Weights of a small mixture-of-experts language model, trained from scratch on English Wikipedia.
Size: 14 layers, vocabulary 4487.
Below are experts of layer 10 (counted from 0) of a mixture-of-experts language model. Rows are named router (the router's row for the expert), gate (a neuron's input weights, with its number), up (a neuron's input weights, with its number), down (a neuron's output weights, with its number) and show model dimensions 0-95. Each number is 128 + 24 x the weight over its row's rms, rounded and kept within 0 to 255. Numbers have three digits each.
After each expert's rows: "raises" lists some tokens whose logits its average output raises strongly, later layers aside; "comes after" lists some tokens at least twice as common just before its tokens as in all text. This comes from a sample of Wikipedia text that the model never trained on. Tokens count by the router's weight.

# expert 23
router:167158098119169185122136105132122122121139157159123117122139115101113121136148110126137110089201111116131129144131121095140108155134089203111111093159120133144132166081113087113120120135156150130120131113146120097128149143127060157114135132120107124156142137131078137159133144129155126137
gate0:151111083124131091143098162100130104130115137133115126135175098132139130160131134140119138090158145132113124120103124061129124154133129140157093079156136087116141179085133139084172103150117116122128129164170163109099152150112136159123125134152129117123160145129162165097110141134104117086
up0:120153161135140149143137147155138110147105136142109125172152132088119117149168160137128140124156110098092119123121155111076102157149107118124155129154093095118111179091121126132126119089118156137140155112151145148186167145096130156110111164166081129083125117142128153141118165102151129099
down0:096112104107123125122155123183137129155125146113126128103105102091122105157136090126113177126133056143114130127112135124135121187140123133149153152132138190137118133127130107126126169130155126122127119105100120151124112133131154111119141142089064176109141096141127171149114115063137109127
gate1:152114149151168155093118092103121140124088105110134111135133114112119116118167184134134129136189083148138129174180126079145127123123122155126100094151131123103114111151128131137165138130067126123133097089113166169103100108099135112134158119111151107165120111100128114115108146151127127145
up1:173155091138122156210118127120116142129144135141154102151143099147128137123136167162170170126135110121105138120122124159101124114114102144142138121143105135111130094189129098112150220120152133126144094138116121159103093138143138119130105086132117111126144140122117133154140140142108138166
down1:111148130177147117094152120153113128107143119173091093149105136113158107099116065108132111107103120161129159150173150134145095107156164096108153140119105138130142135139176138146171159106141171098151156151089145143101120128133131108115084128133117136161137102134127122147104104141128171107
gate2:113139140103183167130137134109117122155165137141158121167140165133163154145131187106092169141151162120127130150141096136118117152149120148122116118102099162120129126146134115159124094163119135145114107103134111143142123150090156131130137122121107184162120173099112150167198154132130114117
up2:099155112118155110169134095172110144172149123108164066137124159110171109124116158122117137106142108137163164133134158114119098146136156153118138156103105151142109156085102150124129141134163144141117127116092106122099141136049125111133102124097152125162142164096110130147112122130162123123
down2:088119104122090101126109124118127120133168100138094153140108113177128134134101138135132110139097107184131112105079142157101148098135096127140088135121118127108119170153157115139064078108136156152149125134159103108103147123133112076117139095109129136153122126145116150116135146173105092163
gate3:123188125119173118116128142154148155090149117106182144134091162127167117113122082128127120101128105112129125132140151152119133110130092171128082145144125110134148146127088116118108131101107170131140131136145177121145138135132116143176118137119069115115141122089098081156132117089107086126
up3:160108118156105155143122120140086165116155097130121093127178127149122112114133107102120169117159125122086122124164158137126129146139177120150199108145152136107152123128126125139166105155121133122135152124128137140150126113159129130134157072124121151120143173176175165173141151114161122121
down3:105100116116156107166135096094094125152141148074119167110122133138087113139120120186130109101112160115090104104124116110091129131159134119125093111130120159147113116134125125125142132106131137124097135104095129152078160085154141094095086091107099141121111101127137072119139152143092154131
gate4:110123120130152152112119156165127109165121127108085093101170133113122160156153154123122112116114117100136099131156125152100132130064140168154142134154128125123089153108176125140155150129182118113116135121129131108087161137091111189132156130125095159140164133134113169146163128158103140134
up4:164146175103125133113166127178134099136130144133133102127163132107138126155120135125134121124094143148163116147152093133130158091115120191147148122126165118139116121093118180151094110093142078112137154141119177128104132134138115130083116132124151113160121133148147071120163129105148074120
down4:156163165139151103149136159129116089119115160137067160148125171134143128072125142102131112104130100117130131169101095154166169126121176082104142136145131115125130122121174138110103142129140111171098159106130122113150151086148153131140095132161137143119134142144124117152088098110108143149
gate5:149120078127139163160126127093157147136131126139101152099152106170158106093124108109100106118118160151117110119119139132113087155106049114113107157129151142094137110133145074143098128120110144151129119132103109088138116131134142145119123184115128098106116107129101180157127081127157120129
up5:132135125107139133122125142158141105108151125120158168131159113149109135174152166149133143097141130096104112109177112134100155159161124143074154127132093129131120124182182133112105147112108085138086123135133097140132160136129163099128163129127053119127116117131121140089164152126110151113
down5:168131080088128116166112133088126140158141100106131110158112145110118117106168123132156158110112133128119158085096144097146136143106133155166150130174170145113135116169113139143087096158146121195112122156166131124133136127148150100112118137156133153117148133102156140162113162134097100148
gate6:156129127094095169150157148126144169175094156175104121137114161111143103120112124150150111109134167155133121120110107138140100086138134162116117075106116099084130085108135079109183155146125139116119098085118130122118134125124097142124153132142092124155125127102157120107115121133119129074
up6:103125169144202148169149155093163159090089121132106136110142128145149175157171121097103091152152084123146109125148141094128115070129133148132145116094114154153147089149135125135116105114113131134105122134112097135141124147141130102134131095131136144139153136085139142110121073112114139135
down6:151141121076125118125103159137105115149117124140094132167142158119126109101134162134138119122121137144131169154094149154128150151122099113124097175078096129084139123118160074078127123143121153122109120149102118166118126095127121149131126190104142106145101130168155111120120066132122142096
raises: "ous", "ious", "itive"
comes after: "-", "|", "==", "(", " P", " l"

# expert 10
router:151157114130133146104107145126132164152125110176156111121164136098103142129149107147164086111149103108117079161155145127129120106106125139114118080142162123120096113122134147087119137112129119127073137095154141140144122146127051110149127118089148168160141139066111164144121123137138130143
gate0:150168134136117104093109106121149147142088109137120138104111133095091084125092155129147112171152084107099076114129085124097139109091166145143161067125118095120104094127135134144125104136116134125121120162147111158110084109151114134127127138159168137151107124139112129148111107172120153094
up0:145198174131121093106116105153162135137144117118135163122138185116102099144138094140114090067131145130129102110111103138102089176116152150140096100134117133147110147094125122136152127173132140110142092173138125119137129127129122114123134172152103135104143109124087089124158108135090129136
down0:097104113116095151135130134134099132146146090141187170056135122118163158127136157094146122142127118118142148098160131118131121130137180183167100094123137145154119156129150138145139116091086109114132154106160158142133132128089100133154147134136187133103136118134136114112158099114115109142
gate1:110097142148141093103074149065136125134126131139110146116104102133112113113117097160112111103147123117134115197141171124164144116124138095153148147098158111100188131117115158092099125115158133143116151095129147129153089118144119103136106138160077138102134098147114151153127152100129140140
up1:179137189143127097154149128125146146127084138140136135120130092119138124139151123128154118097146143180115069140117120110112153168135109124162129184106122120145173159111154153073107129129097173118122129116118074134141122167111086128155127125120130128109115134114090138163094124126127131109
down1:155128116164073143054123162113179159133091126147116138101151132140167108101157114159172155136128147157127115127158156147150107142147156134162129143144110112124129136155134141138116156136132142125126116142151134159145112062144149153139146115182105138090118161126150123119109161134114141160
gate2:105156158121117093086105152110103127131119118116139137136111132104144164107133124168152115109173136132099121127140105100141105138157091090176107172133132129131113167154144112115106118158109149123157139128153173149133167144134132094157098157142148114112147125155080090140106171127128195126
up2:078148108149132156126125114143132095097175130120154138135183080099139115191094105117128153169163120140133122099112132112119118166119169145118116155126154131137132149142115121155144124139102161103154158100106172115144159123117106174092106141134124113124164128160108077128129113122112099109
down2:144099127116136141161071098118116123104109142176134150067136131144118137112117148156135137115146106103119118110121163138116112157133105122121079128091123170159124178093108127162158152133144110136108100112115131122096137140126087112111074131119132138129171062111100132125081117158135109124
gate3:141135079144123153102136142101145128126115160108128113162133140152108160120147127156158100105125157111181174142135131134113147099113152141121084141171105144096164149101108085215179104129119134118107117114133158118152136148135112117098144120123135125128122135162123128143117115071138161132
up3:154116141176220112112153120151131139116139150132134134133124082135115087076078152123105185114142140136106122125133108136105139153136163118141176141130135154102132109126155131096164151141125118116128079151134148138112127124094140098166128090164120157128124154146114145152136118115112113151
down3:086145075130129150128133128109116106113123116164134104129142125138145164151136100107146110076148106084140135138106126161149153144165124118118118151112101135109138106123116154191133173140139146195114135124126138118142108104126093075111101139195121127126148135104122120148149106093155093139
gate4:149144127130122083099096102081155149147101100126132111123157115127114118130125102134093107134110137113123149123053097116173166109102126162105099126139152131117128089114166115102125163145078103122117121083165142115123128170126136155146129109077114098133088154138122153121123162129153147133
up4:102142123128096148140108136156131124097121156132134148110139135093186126171129130163175143109154160118119159130138147101154135163147101156124133133142081084110120140108118103145115137095122135115135136145094102113100163115167144153113051142101132135094184147127090101119132100123136107111
down4:112124073110140164119164085138115086095129141123144108124098146189127144115154110120105143162151141146113100145079096147123102118121110127127149115143098126126146126103111098163166162147170118155111124136124087130156164099115095128162133174143112129155160118122125148136152130152139115075
gate5:167118170116110102111114141137119125105136115168141111142114117085126158127162088105117127124125123088096133146139153148134118154094138153095130124113128153103124092111111108131163136165126113146147159147066070152145132189109131148114141110070101125129097099132148138131133068145128127139
up5:172092128125108113154110122144129125130139139120121132110097140114103141113110121082182102187098102146172142084161118112154124064128130143192144123075163130153118092121132133127139124177143131117141148106137157118095112131120127167120146134099162155144120116105120146103111145149128141145
down5:124117100101120136104116173122128146058125114089135083151149098131097110101120122140094089126128124096119141169128101093146200142159107153146118136139104127132136097127085079097095127142130183096111151099117123128110137115133096144087132153138147115107137124145153145117108148119121131132
gate6:095144115135113134116192142121106130117094149127087103110126137108153131107161095120130149136096138137119158132133115138114173153112132068094110120147130128101123147151180119103130140128094090113107118071133098129150117132114103121153184116081107129128104141145126125127150152139173140069
up6:147096119131094131144156121118119121101079112118124141139107110128129153125139112147086097157096147110085141137101141133095106135122151138153095124159101172123168097143159172107129098141141128128062174157123177126145123101100113143114180089148119159093132141094099119147125136125120138128
down6:121107090119144088107136114126108139119092130105130152171113129145149093148098114148099161143117111118151139115140130101114087109122205118164170148161183094154113148105129101169153177133115132107121163154136130141153139130119114116076117134116156131140152144140114126132156133111166116094
raises: "ne", "ny", "ew", "==", "st"
comes after: "\n", " W", " P", " C", " F", " H"

# expert 21
router:181125105155125145134098123113126118133107135176126112133134097067082146097130110127142102115170121091134135148103156125107117113109083165099084113117152132157120118117132142129110140133130132126121138136152095181113135091093107118150143139090095109130163145106089153200138133124119132151
gate0:114132115101131132109134116134156142155126132077130114104137073093128092093121139126155136128131125132101142132086159126089173156157140116084101124118138090128113084109105098145121141125091078117088118145164093179169099119097144112149138129140135067123101146127139132092136125133143143134
up0:191125112156137146130124150095186157156154115142122137143084143138137140139148089131103163058142123094156131123155120145164124152143142159109179137131099108112135115102132154125144108165128154169122141073109138110134151170170116141124117108160144113159135137133114122146106114134105124114
down0:104123127140141131153120157124149109105090126174133145125109148194118178172124143124116144122083149100105134124159131146073158091155143168107117100130102077165109165104123123136119120098131126152079118139115108107165137100111138155129168108126152130119141126126111094121095134164137145144
gate1:116131128146114161168125099094175102141131099115172122167145115116112170122155121127125114138137122119108151106110174114120169129096125085119125116113145124175086060113110141125115160125135119139108075137187090134097123100101146129163153122153107129100154126115161135134152124141140112121
up1:145139130078161134112135110147161139126143148104130133109045119170141140146122107117094103099149127132115134132157101138089104110157133132117129157114086141114124122128168119096136086115120082135151168113096136086137133148130128176075123121154164128136100094114104166126112120114122162139
down1:120132123152197131131154141115112121131077121086140139118106150135140165132114133150121122107141119108105118159135100140136093087153100156139142083179103097130145145144104140108139100127132114121078116111132170133117075106162099137131157091136159082141152076146114124117130119112102098120
gate2:129145109166135133118126124136111134102153132126091116142182136135099148108114161162108144134145170086131148132100096147132131141136146130136165090160080152134144132061129139179109125149112120147109157151140121097083093081141110111100131123105128115120147093118170138122148166116083143151
up2:147116139130141145110121151126144133136138113110136148140105117139146113121110110150125098110156166127114102103107166158121103146106091129099103085160123117174163106069119125135102141109111132148116081104121151132118191087169153128147147112131169072140108134188138128138116112139090146099
down2:088115139135163169130123070139145148139109162140111099119135115158094164113104122123144096139131146124117099098070123163139102129143112120132130159131098103099130158112106132129136137151083091109143108131150119099142127146124070094124129090133120094150102075121178130114161106095148143127
gate3:155144113090131111100154137122113125151106117140150117100124149158126153129151108167096106139123079132139108128163115089093126156135103127143067119170120137132116111137123144126085177133137141120126125124150104090072134096155144147173123163118160104169139154149122137098078127145118158094
up3:131168161110145105084098142198117162132116121150107144152174154172149066094150144141147076170136112119140116134129122121153128120119101120140102116083150121123145126134129123144125115147109169124103138119116134127078118151171106110115110134109114159123133113150090132148120186127134126110
down3:117096134135111127111145144129157162105188145166103133126152125080160128089121134119097121127091128118108073121144147080117129113170117174142143109130137112108122093092134137190108138138088130102165113098128119108079140147142170162143115125131141108142129145134154144127105174124125147113
gate4:135132133125123128160115109133156139135130087124164142114094130126147111085119111205166141149164090092130149118131149169141126110114118153135171114146119105105131069132155189115133086147087150132135098125120153124157127127127132119167100144143137126119138119121097172132163166142093116118
up4:068133147132130104116097109092141107146111108139110105144128134109146123142115103135118135123141175117099115102088135138092139167119137133151098176146116104109126122095160074121137156184171104119171111133120141082137102129147117117120109091125117142139094116123128178146148090169104109155
down4:090164106153122147177134106144135151119140121087131145093141141117142109148124144128149107123138145134080125150108127116117080111181138108152135116182167109093114115122086116126122129146144076154155129092120129171114142121126075104149145136134153122149135102095136134129184155176132149137
gate5:126159115110127142115131127123098155135118114097092109154088143151136141121094137141125120116120130109124126128148146151154154103099090059118087121101135142117089144118143087143149143097132123168126111144115089132169133120135113129084146109146135088132171128116118086111090089062161168125
up5:152104083129137129111161108119164144111129099129111137131098184125117093107126150101138132064135124142119114117124156149118158123139100158125115115146115116141103111118133160152134148130135157116140083104152141157106123120080109129117158075111184096143075119147158134176146084132154127149
down5:096085134123125087136133149124160144113168158121146076124148115120146162150118067120142152156114131106090151140125091116127098140109156133118132105137123105167155140119110146121155089132129113155133125092107123124155103129087139126108115127181162073135150154105127096085143122112178102137
gate6:138135146107122085160144123112169132154163137147127109147164134105135137151128103122121121091127131129140092142123090123146130124114114174146152127121086133183172103110115176138096109132129120148119130123108128096072149119120124127124063105149113083094082114152151139116148097107080132102
up6:114132108131116115151088101149156161147131130111157109139129120083180176110103139097097134106117107086111146094135155143158122145125154106146143155116128090114110186086142129128122166101096087113116134094115131141113123098119136100168133156151129130118064129086122132121132134111121145170
down6:129182092111114152182134113127129086121113120115104152141079145141099142126127109122121161153092121076110148151099115136123144100124141162127116095061104134126091128106141125091129123130149131116099092154160158099086129100138096133094141112124137161099147140148123139131105096153142114088
raises: "9", "8", "7", "5", "6", "3"
comes after: " |", "9", " ", "0", ":", "1"

# expert 31
router:189149095138119146132090142140147112141100116183116121130125109134102115118103123125144105122165140096155137147104139132116126111106081160067103113132146123099080114140149146129107129108138179140102148133152117132141118118089106124117163126107109135169142112113119143208145135094145092118
gate0:137126092105128126120096155135141162175149154098146136146135128131087127156096128166146149151135145118126108097135123132100141148141138153185134127118167120121108063124145102106138104137137144147125140137124154147140079098129080150132091126151157127169172130131071137144105130091147084151
up0:108123121119149104106131140137110098165177168128123121154161127109128134157121137168115129146113151187120175100159122141143144141174128148119082130169141128096159047139115088132134122157120139110158089118115124123135146148105107130131094158120127138131133183114104146110136147133135154162
down0:143135130112131153121111136142160125062169083146063122077104115168121122116146127130119162110146145133128108118106132104114139100124111161073084113118094120116148171117160109143174124073160121164140136121128095125163141148140116149153162134123114125154157143138151128105111137118114136109
gate1:123120134130110154127179136141125146141109172148106155099189127106124068162158158123133143154112102112125126157171122143115151128118140122131146106153197122106119119152143154132154117140146125139171107124173107145122090114116115138145123160064100148087124123104100122112151099146127148122
up1:110162129097149121134125084131106097102145180129151151115158103122110107153164120126125134072128133134095119099142130141136166082109118127152117117088106115099136126145113101147143122175127136130133130150171119128097060157146100136146165133140116087121145115112150121089122141156087177123
down1:142126127118124174104105095146133122112106086144094086097149120131120119143086120116121127156137101105176118143098134118107124130174086134090141183132126125168149132142150114094093105157112102122162129144130146152097101122125137130105132152151120095157127152117171185143116165076116130124
gate2:112169101139114127176117144136115099157129092153142092145081122100167103126123151136136101135140145100105127121137131155100128132097117163095136112146181139114098121175151133061142129140118151103126159187147142155170155098099125112122146123117103117176141100121142123139114133142093121112
up2:131154097109137138171149127178070107149153129119124146137106125078100125108122128165122090139127103154109113141140129157138122165106109129097125147175153152107112080140146116088108131104097141137124116147160157125126168120114145122110124146126113130171147133149152137118054147157108130081
down2:134142111180097118070148107124093098133123100121125127120098175103105132122159131105141137144126103157166106140127148137156131110105117130116135117112159130142124126147130102101105166159086168118127138131131119141109152096115132070121101093140117155084145204132171140127157131115113165142
gate3:145137110090129109096103140168104113123127156179116144082157133157098119121133119130138152129113118115125134085092100157105146102114136132122088091076103116094103161165149130145112080121131131147116145129144159116144120160136126115112152162135113122130109124155092095146076161112137069109
up3:164134089131143168088070095148097087126112141133154117167152117134154153122103093141143135143156102163137122144149128153141145124117152122110128159108103137144146117116075124116118108135098119102093134097108187145070093135141115124130119101134108082112151122123129128124108108164131089097
down3:144145117169121148110119132137110107122069109126092090163145103130135138107120121154145076129137095163138126139138120162157131125147120101154194164132112112154136093136121119077122106076133112120108169123079143159125103117103107084123108126129119098108118125108131166127089098147131109106
gate4:126123104139129141123102115098164094148088108130157120136128112110134139167076099078125130109139175108145112061117170122142123150148122134151176158136137129138127106109167151112136115107145102104162096116115102091095143125156112115107154113110184101111126129168104165139115094134137131126
up4:111130108174113086136126122121157130127069114151122119133112131136170136112131126135160104162115151112155167120131125102155117111154100126186143136120130117127150093148130155082165142123176121101150102099127125113170148154116119117122148112141182127072156142149110150169110082162119133119
down4:149085156144122151120123116154153137142142131124152142128163105102101100102126117127143167171144127118132162145101154131096120177145129123102137129102133109143091135127073116099099133162091134108169124109135111145115129071110164125122102131118119075118123136181152182129103131106089163125
gate5:135144130133150107148125092158117139112140152167117108124133124157133133141131162125131124132142140130099197143150133099129055157164116171076153133144107104088147168146135164118153108115134125155141145126133121154102120138176116114121124161138120128116142126082158170141103133194144149118
up5:154142129141101130134128139156123140157138118127128125101125135099118173129172132102106141077137142129106154092127067107133119100130142125125088161119142125110139112172179123129126121112124072106104169137127102160139128146160123141115151187112113148127142117101089161125102109135180185134
down5:101128125146104121171119112115122166148136128174125139126174115098124148118098185141134119118144115163133139092125184128129132119143128149134140119155126122125172171139058139125115154129102139099122108139117159157122163067124127152134124139145147136094112101134179182131145107142112137164
gate6:164127128109106156104118119159102126112091136123123088149177107129111110194129122171109142150136155125108121122104157147154092126089139101121108089118115128184177138083127133161093114098107154137144141148123101110103139102090148132122113156130119137128125157144112132112110088081150107144
up6:146111113099122103098109131121172109074149119128137123109172123099140140122157145078142116120107099152123148121108156101138158113121135131118112096158128117108148167095128153117081144131153052136132122104113166113112158091189124108101183124144127120145098128132132146150118121088133129114
down6:113068125181117127108129134135069133168150101150129128098161115126127130168109143130132158139119125119112155130109090093143125118157106154132131130136127121183103129141117115117087104135142149178087170107128138138174134173154093104082119133128123144154119146164119114088111105142135099117
raises: "4", "3", "5", "6", "2", "1"
comes after: " |", "0", "|", "9", ";", ":"

# expert 40
router:163141123126121136126124088151155133138112139104149087110134119134112155135155119104128094103146125085124112104118137103141112121120105160080118099130167084133139105132111135114100154147135138134095116126164109135149121107086068151143165160086173103158117093112104172187127141095108113133
gate0:159153134121128136140126111121136141128129108144139122143176099137132135105143157133122177115144078141130119146155152089113104162094152133114124140143092109125114095120110100145118106120139092147097166186185109094062131129125153117123125132153076088104123072117118149152118108133132135102
up0:096177112143139104098148139086155170105107141109138118109092100123098137103124151113156109124145087153180141135098111124147116109098154132129159134135156158119145124115152139084116102135103169143111152134152137183115128131110139167146148094120172132122159163099111093134098095141117096112
down0:157115121129180125110125137099187096134137101159147129148129100144112128103129092141112110132122135096119089113101119159148123157129122137147108171085139163068104081094143148077149135092119114148118133170128114125098160138145195141137145119147150122104118134160159126122153127125115129117
gate1:142125140107124121108151113145125130096129122138144090139098079133093134134133083139154137136073146080158072142112138135119128132102115112102119142141093131087112116146083091111129094131131113134126090157127107084158104103097103140159118113127147145174114105141124135094126075150173109100
up1:129121128119147110093071110103151105116086144144181149179109082107124155117147119101121120124126119101109179111128161141156146131123108111114172143118145113144145145149157179114160116152146102118150126154112108127170091140125097099107112149109140131168165122103110133121113115180146133100
down1:111138193109148155129142097131146133127154121148160120137109104078155152120118082099120092102106199150109088120142109161085146110146119112152133117132136115119139128153109103120086120092130090152114120131127111135138131113129122101139154094120100133119143181075123176111133124162112128131
gate2:138160122116134106104161124124109130105163160124139110134130106159125153145152094082081094142139147165149090150146092117140112151148111179115136136112115106144131137114061163155081163126087159174112155137118140112092130155111134124104137109102124120085135123142128131141079104129106137144
up2:132136151148124126123119123126152118085151113134123123111120120122135150125115131127125124091151114154096146165095159140113107151138159164131131135157140151114121166176138144131161112088178104112120145079108195161136134135086108101101149171084121140133097171135065118148135150149120119156
down2:152125111117114102120139132149081144136094135098180102093093123132154136106135138162116135154136103114105136109151092118104136082110092123059127114180130149152088115158123112156146151139108124179144125149127137155141115139125162160152096136149093107144097127153084128103146111114131096130
gate3:142128137135132118132144112150139106147125090126137104122142134146135132128110103143126132096113111078082164114129115153108126156115111203109122072173127087083106139138096155123132128132158155142111144153115100079107123109134146157145106177127111148133125149099132086095151138180102108146
up3:125101178142149129085118131106119138160117143113123139112145091090145103177127178147139127134132128105104110074130114092114158148101130136114175128111155114155118197082123117067116162142161117153138120086140124134107143136165147109100123127155156108107131119136143147088133126136121142124
down3:126131081126131120083114143122147147170115113162138162076129136102135133204141152140155109114137127166174135111104106109102135109136159116140147134153131147134168133142171127136100123139097085119195126114140145125149141142149122150121122093134131114125169127147136066134168157131137118117
gate4:123164124117097136116148138133109122123151101124136099141118123160093131079096140170109153115150124081153152150118127163135098079130132139076133140148103140173108075137087105123122172140110118130140148171113135107113138105148119122112106145116136105133104118063111135153128124178103171140
up4:120140091133132147128107133162122141078111138137115129180100136136113145101129157180177144161122093123148146133117128106126060074130122060101142131107150166175100127115122125130134132118174098150111101146167108112129137091150138136117146116131135159113109114124119163113118162126135151131
down4:126120121125131124129090134165100128128135153104114138162112144137069109135125124101092148103106173102105135113141147116093136145127106159100099149108134109145162078159093144181162136105143105093111128103120180146142172140129130106111126157084173098152112148128146117136151155127138148165
gate5:159112121100164154177105123140120127105121166118115103108094159168146121117135129082089103089170105153137141112136142166153114110088130114165136123112103176095164122154155105138112154149174110133110129096158125147115137135114106167141125118127177153116131142125140098131143143083121092140
up5:124109130104127172107124115143063107135125087152131160155134145139142150128117146159123123096073153121108112116074141094103097150136078109145097154161162132146116126136121172122117091161161079137140118150142154103115138131117147148131129080129114154139092133104094163145143148142146122132
down5:114131131141111126141123123101134143165146126173114112123161112082116127127110146157087158154176149129143080177132113102083113127167087146117124128102104139139096126094074107130105122144111165106088130149125147075124138152148164095158127116126084105145127128110165141148132153135154116134
gate6:152138171124119119133113162112145090107129152147098159126079102137127110103105152109118073134146115114132157094087169153157086143134113140101133141126123114142111175118135124126132126125150082127075147131177117190128152132129128146162135113138144114121106098170110099144131124143083132093
up6:119113125123115161098109097120124154168111113117137106175119084132117137118100119127162070098136149105166108152126132119124130122149098107133114121077118145167142136148073118133150052126122089145109139131124155168100105098174132086151122109147148139118117121159145119173125126142140118113
down6:133132087120133156114095175134134109131160136105145130160110125107124110180127110095123138117143131062092124131155122122126098119130138102139079146097140109142153123132142151099161113142135086132121136149145158081160090132137187125133123100135127133126116179146126159137066163135095115148
raises: "ath", "al", "ence"
comes after: " |", ",", ":", " the", "-", " of"

# expert 36
router:183142126119097147102122144137124128117102115181141121102144112112129141097118114129161116118157131108174146154103114105135124130120086169096122108140149112098118127130081137096121131115158174161107122084135126154116147112117086134133145144066111119138165130127075172170158147114135098127
gate0:122132131121121104151062123118161102167112097115126126130102136092103114109093117129139125135143099125125105129127144159101159143125162130087118154126109087166176131105122187159112118174136121125131169148142158133115128137154104108128143131097133101183138112146178109112107104122113167168
up0:095124122127135167090163081108113118074147130152133119126148116129092075124119090168125131184123156161128164146141132125124113138148093125121102124131115106085111151134098123132160137119117177148098131129125121162162158141145124113101089124172117086108098113143095090125127146120151111099
down0:129157078161142081132136106144115153064102136150129161174097116107143153128154098149122078114128126145111129137190114121149135164141131149178127138115132116078100123108121109166136156139107119171142126150135124105139145118159126133143168125182143113146098109149125116141120109112144127101
gate1:104108128163134126125142097154106116094119132127163120125138131163133154129137144071148142137125148092151157117079146079128103120117132067161112145105151152117098102134103116115114135105127147155121121108142134131110128157125094127123170097138150152099149074165083196123141135153114101138
up1:140112086117126110116137157132167146105145141117115133119128098129134115160107110133153118148115151133107141160130142140155125137081138178124124127140164138126115161149119082101135094120143181118073113117120123119159124105167136112137068094123103112140173086117155118111119130102054125089
down1:124134146151159153114142098123129181144107123166142147071078137154173121124157099139130129140132113134133141135129164121153145109128132121151129114134189142096129137154144184149118133093100159173116114116123163117138102130168140104154075125142138072140128107087106102132149097127122122127
gate2:122150110157157143122103128158143145161168139122114145109126151118170126141150121138141137145126129101116134144171139122086094162165161128091142108145135132126084118139145160176162107144082115099142101068141096125108142140094138150135132175116097146154150109113104165139085162124135144094
up2:084143114148147139130145109162136140116121087138108136131147150132102108098131125109155133130108095099126133153119088113115124148090130138148140145074143132144180119136119094096110129127137106184140130101130136123147103190109131128129121111148142112161177161147093117145086107162163095190
down2:123105118132095141124120138088168120102129099164137115138138142143133106132116124137101064115128125070174151140143101103118080105102052123116123152163100152125162155175127132127128114148134159105105115104157129120078147120125087129118093141125122134126147100120138166149108166124109126125
gate3:150135123149169152129099122115154126126137125123126134128128134152162170089112170144156139134171099122120138139129142105115125161126124161123154096187126084197143133135133150079135153135115101136073110104137174159175141155131139132125128126125107146117154127114147178154133141128088090145
up3:130135137179121194106112123140148137088115137116155133158118157140141158146146125115123110086084148139144113114086114087167137150112135158155119121119119148065102158124112168110129146109175138091121166171111087136127128143124118158094162128101144131138126100155145102105144108141140117114
down3:115178085128140127128131090122125111132078147101117100142138133161129136118151140146142095094152133142124147140116076146126157081132127091083129113093109164108120129078072111138136101122120113103121139121146131135098130125116111068104171144155097111106145133165112090127132145091108098115
gate4:164127135137129137098178107104137070120158191115085120117124155111122143188103115144087115134155105158130130144122114136129165083140094122093108115125113139113122115111112122087138127169175112130142090103143115137142074157133113118136086121101143129088144129172108134128148119130130127125
up4:136123155100135112116149134111134133128113134108147142180070108115163119086096122135128097066167114087131148134113112138130141130128120142115105129157099130125153078115146100072135110163144128151176116136117162140109176148115129137147139116121154173139094141139091159138112091126084119135
down4:140101123131104047108083100132114137124140141142135095110132134110130142137115138116136188140124116122143129150140181131138115142138113155142098129085113108115147127103135148188174130148166116120102135137163130149096130112114169149125122138123126093119142126137149106137147108096128109041
gate5:153130168153123124104126140180142150142146124088094135154142146158125147163089104156134135168128105154132113097146150125117120100129171129094139118156145145138121137154095101131086076120128160125123116126129137163158129110124082137087099081120167142138115179157149168129127094129128152101
up5:126133172132112154098162126137162128121138118144126139174135156102115114080154125160133122131134168084121145135125116125148142099102107152150181122149077137172105114128102108148113136138154119106135134168144189115092166143147107150110125106155139134124156108161132139131107088139137134063
down5:122060152132131115109154091132106157134091141119122104133144100079150156126134134147157147112116155136144131129139116115120092158171108117135113157167117165116133096137122158126113153139142124095153115177194155155166085111123153109100132116105129090129104121127169162134145143121140122169
gate6:140130095111127162109133156141148153122111128081137114120120154137133116136145152158148114089126116149120137216147146143112159121147096145132142099124085168145122175132155155143132117123073097173129155198155128152128142106118135142127134093123142129134107124152106123160121112126088147097
up6:111130159124127094104136136133099140131135122097150135107120126101125098152120169115127169105200076143117107134159144140118146108155142152088169134124097149189090168111113093150121130130170111135141158115144151126108146151110133111126103122121110102120147132115107086111137178079102139129
down6:137125186148098132149120127108135118152160115105134099132145104145101122129139166121127086137153154135113134170135123134142107183146175117096127148112145125139125138134145146138136132087125136090102207121099126167172097130099148124069098129141126112180096146124149092145110114138134129137
raises: " episodes", "1", "2", "ences"
comes after: " ", " |", "2", "|", "1", ";"